Below are experts of layer 2 (counted from 0) of a mixture-of-experts language model. Rows are named gate (a neuron's input weights, with its number), up (a neuron's input weights, with its number) and show model dimensions 0-127. Each number is 500 + 50 x the weight over its row's rms, rounded and kept within 0 to 999. Numbers have three digits each.
Before each expert's rows: a language model's description of what the expert responds to. This comes from a sample of Wikipedia text that the model never trained on.

# expert 62
Description: Word-middle pieces
gate1:578521578586512455546519495450515473512500432548493486492541405528465470458580419567518555451427584478453454481511459545525450461516508459517467428519418507575473498537470461454549535503548475598426572456467503530578486494456542515547526463486578444420500450555557521485522513457564529530576506471510496582463461518401526507525524458415490433409576551542556543508494314576542504464437
up1:591445487612439427590580470535529507482497486482445445496478419465443501443503501515541419457489490630439441568496555429426549462536382476566541492547523525416497458544523494422468508508527441472511540474542491507470467454547513573457556509465469612483531471524423515477452510502593549535475492498564469469539462425483422508412510492551523506545475556538549446425506644476596528501497

# expert 15
Description: Given names and pieces
gate0:527487502455526471465518623552521418508567484535559517504557473375458463506543494530552445408559499531487472439576489456448438518526485540463466538379540530539556557450526462478468428587498461491506528496430417439525481616511541534492600353465493549458529517511467511544423488516533510509494511486508464446579414473522492490385615460498501496562466441513455498463506519473470536568384
up0:463495449472511450557584444522567478598491553486423543532483452579476551553514540535412586535466514508479476660514460561557503411447442479466480468556510468418447509604439552467497614476505450560460511367511446524504482451499469398545377570563470483464508462473544494526531537530478445513496445516509466573471496513482550436545442513533436486526524464529489563490522491487526411473591

# expert 56
Description: Table cell separators
gate0:554477522490534481476523483499533477461513419495487520405483458451459435523574428522540492541548588455475422431501399512516540527415540532481430543520551453524489471521486519464616510523571485586511511555492554588543382545548457539436456510447450439445493553526465541627485465433513509448534548398457511566489482532579531487387520503475468532601524559384527515579549534494556441481537
up0:532492488482485452464516399470514488348504593553445472498552445513546459484516568467454555570472487527409623486470519504505586490417495449453620472425439441441524479466561458510472526490524505474513414517576505433450471486523481543558428570492479528410483500510480515609512507503456519591468453442475427579584586462464459410570511548502457505526531502554502480496465420432516497583513

# expert 45
Description: Capital initial letters
gate1:556540543487491462471450419486553532507435501486534509555536547493502525600568448472535487548580532548434483596519509523544586400476472496512622540479518499584521560495447448471471497474487494515460444413480475449473504448523477564489513476509544447497545571533434446536501468459476546538471482550496409618513539617521408370446520376633510483566507531515528465499532416494434473455531
up1:520526469516490472496558532503490565556494539454531459500571524454460520503531551455420444534444420610348521552528661472498434445460512493459534458399503541523521506538496443538564464480507556472488455525594531431423484464477485549480494502539533549435453480597466475515560457474544455460440437428428459489512520570501429489467504466517556500491527566603481438453430408479464412567423

# expert 39
Description: Articles and subject pronouns
gate3:466498497510554446514485476503470527475563504475509515540464575446562375519504477469550576505528467497518420428572485359458459593366541540521482457423517472462432544517489470475538459528444498428490431492524558496486460461542495667534431439439410460470512501511436434509563542520535586584514581539538471519489460467599464538491524478501457468487450421568452596522538520527539464457496
up3:457449455558538498418515542504420534508507544516515446503504496436460518469489627510556494553490447463551426430511397405445542407576523506520454485476547585461431532486566476441465572497587495419451456542563605424481525530573464545416545503445522457379497584456529480578526515477528506429546552556490469463499474482470501535471504561499507497505537381513471552528460552628494516529536

# expert 38
Description: Of and for
gate0:473498556464567477572502431551473589430567399543479495494486481493480391561488462567606484453472401383618464478518538495426501540487471612510489433487481506566500504454489467493539424556470505519498486479544439513459463549498612539442490553535580509429464623576518503524480537447476468485476566493481446394458491557519508511509523554540377490516530472470549549472533535524502486513394
up0:488472518542479515480532459464555565502496463535543440459582460582503468417530400533500455570554502614388525488494439588519441538467509473535489603497542478563565517544512508460419513475582443547525532530443494446579571439463418454449561474475487507553543411382582514508462439489509562551444481546483517510525470427529404537490518495484586580444481461505473395549565480468494554571504

# expert 53
Description: Middle syllables in names
gate0:499572547470470552400589541510520484485490470438476530450481496457520517527520577543475467551465528548522506437447538486566482487462438576601411552488463504423464503478415576421500487461508625419410448498564380535443438590541415431398528439477499486448508447553476527436508455499506439384474413485498559555552425466461455498513484497542514488549548477486485466522508423519527580520500
up0:420532449428506445532538514512452575424450594512477592498529492412450469460463446530618553541480407571574510425540465494455424487479485539462542478515454450561502576495484427510490554509495474513563463424504489563494490541499464531459558561544495552572560479527457517429504507521474471457581530563467514421463479458458469411467429506441459541413444497394550503577497511435483400631504

# expert 44
Description: Passive verbs and as
gate1:517577528520478540404530512540426412497543419542500463480515438534471453446567490556533455438427469499509503519441497527557490459471553527489519465579428423635511473531559496521496514454607481467522556531492453481458528520507540425469609523509490459553534500463523442530483507369506463561493561574655420484481520481496493532448443410552517476417495530508456572592480445527484485624525
up1:546525583569547474530413489473467470524456467474545482523572480497469435439561460485452528466574477542489432423446436384422448471481443523580456618520569512484491472445583425507522415416442474440549500520574577445493523512518560580472440446456496472484566589605534536438509520621555466498483476498450499440540524544496466468480543430515487481536436435504494445523588544536497469427538

# expert 0
Description: Hyphens and d-pieces
gate1:537517517396525494507499421455447522469571433500412413467587498573548430514526407531443422612580539500466524545461420469485536510552555527514521463586554471538520522440550556423448563583519412540583483549478511547551538597528587490507525429418458473543409459517525402548541494413554509496487534504496554539500546474509469482548577474527514532493523431558516491544458460557458458506567
up1:393530435527476551452486505479609449572464555527627552467440468436564538473521521504491547425421429474527495477459499590442468432440492553513467556509434466594501424588448445511468532405470480475450503440550521502436492422404429422498456478501492492431612571499552526482516501519475468507530496536533557556404442501505491502478448489505469442446485537487508510540618586460517490549429

# expert 34
Description: Acronym letters and m/d
gate0:516522458394474487509437527521466412493462537577473460525561622457474477559590556538504496568581513465529494519529511532481481452477493421546517517512581483516543417468496475577503464467530511408612493472540490531524375504538548536535376484489435506506550578520602527485505557514589544628386435543462482531546514539457529584403517506456493544511509467438461500488537547544540474551443
up0:482456521431470470571516530508572421530484530493514563445442528490440487486484489557434565409511499424473536535435514557479477522546601470478459617462559544477513521464455485476481515552489557535547489531517445546556387467597448484451453435519582569486474553518548458523507536501585438545385471495553419566591611411481496527469483474475411592548545448492434487527425511544536521563436

# expert 40
Description: H and G pieces
gate0:508547610523490532477519514569443532553441514449471465512513421549410519432484497529413583426524558480506437489524381466461491508494511506543478567477510544441478514501492508593568490453502613592524574477527572427471530414383521534524489505572551528488479449500463466453457558529486480497438468450518453465464434469493605589446566523458587505492530531591499479510501429565484381461586
up0:414523373470554458508420519463505487414510519559480615494467544407490445573556473535656484519504465489496453461515450531487547559536530468530514448427530502494489525449425534443526476458476493513504517488398585485477457561524517485502562528524406501536582379446493590541485533520598565477387492501487518495560506541544480525456433486620434490568528458469452585508496526480520566482505

# expert 12
Description: Mid-word consonant pieces
gate0:592484572508489519506582503595516450431578519503476478536528460456533547503441440488579420443564559568461501518575455435554542467521530614571568521513536482616450503521520478536495541488505581411494608422428567554507504504563490545529509472544498508532518444491432423486538533464572558488500466411371446525500542478426491456474520481550460484426487472505458425458547474557578588468510
up0:505537458429413559512613520465603436444455458552456416557485488430510461571440447562506443454501498493484476473558431449567523486476542539560485553439462506599545586499393435466585457495458517460556503480508520601535443480501558509540561504473578508579495541459497447448560598469517504548483486458467446545434591583436603550469533457518505510473499437563543437540459485521536559476480

# expert 14
Description: Vowel-initial word pieces
gate1:512477512542499528526526590452478585523499443494547459494564558501512491512471451589368587547556524531516474556385555611493520481587410509583505460497436531506427487474613480484536487410510446525509474413483456462503496513512527581528531537493419505503471494470473347471528444439542506430511532479446475417475506521576572547416440496623479454570466546493462543537454533513509505512530
up1:470415523469452481394506461435546504460498485437507579515507508594387512627445480477509581526533520451503484478452530507515510466540563453506518539506420573541512442493407488423507532590475551477547505386448460567472453455481481620627461465591571529477446498522473549489495489504547453468468497502559504506515557484501568432489482434541435523463445632543504430471483476473460521480397

# expert 2
Description: Mid-word name endings
gate0:561477536598507461619545533427526418491575351452608495499504443441499456477536514616432549542563502528469494531553457554536527554414524481558459523499523522498531557551554509525510452492492430479488501445520534491506537527586492548539461527458515469532420578500434480392540452509514506447481557526480450535517537533492462508373434546550562516515496452468532506619578549584469582487459
up0:509456529401567434513416506556482561540488544598540507393618497477543519424558505477541529534493440430467509438423526479532491523432504482537556493532603512527509587395592492525523538482497559500451444477465367522452522511478555498479526476498550432459514534448517512508444613541592454483589455504475546547578486518561516385502545485501459496525370549467472503450487438481519468496539

# expert 57
Description: Auxiliary and copular verbs
gate11:517413595437506475461451509533442517518513489464596480435474419438454517546472466513513525494564488551470537425532532581539499472501549470455485464437453503623490574448527460439419497550491499498525556526528478427521618406511597535577563458466499529469511525496557544545504525509465441414489564584497446477505568554516418570477438525458458473450397583617574463482509425518531557519555
up11:475578547435595543482427480391572489560495525395593465502450504449481508489465460423523538376459512435517476432558411434538512530526573615446476586560505492516572492534443495516512441541471605529424542518502522463572462499444493577470469539526436434503485519465509461566533589471466559440502576524510488547533513557573506510520436412463520511411505412473452533531512531521525537504444

# expert 21
Description: Table pipes and list dashes
gate0:588489527394514567471523459446502516524524430532540524587514637466400371515444436497451455467453513456534472486489535509526518466515558509531434477408484469510514441505555462521490477654406564497546455591478499484502417468434488551537517544530513497466497463527459518423519448572451502465517521481500545512536466467532446479488525543527490489581619509391548537502471537506435445608405
up0:455472531493589472465486510530580425436444436502508428451643387539395490431473488577503576384533534466507518505513448492433492535536512562498530494458442550498568539534523589477556527583468466565547491566461488468464555505442516513465536428473528563487510521491486501447492508381613551502552474565475529511461580532490448414487488548502569524464512511442464594485511555588488411511553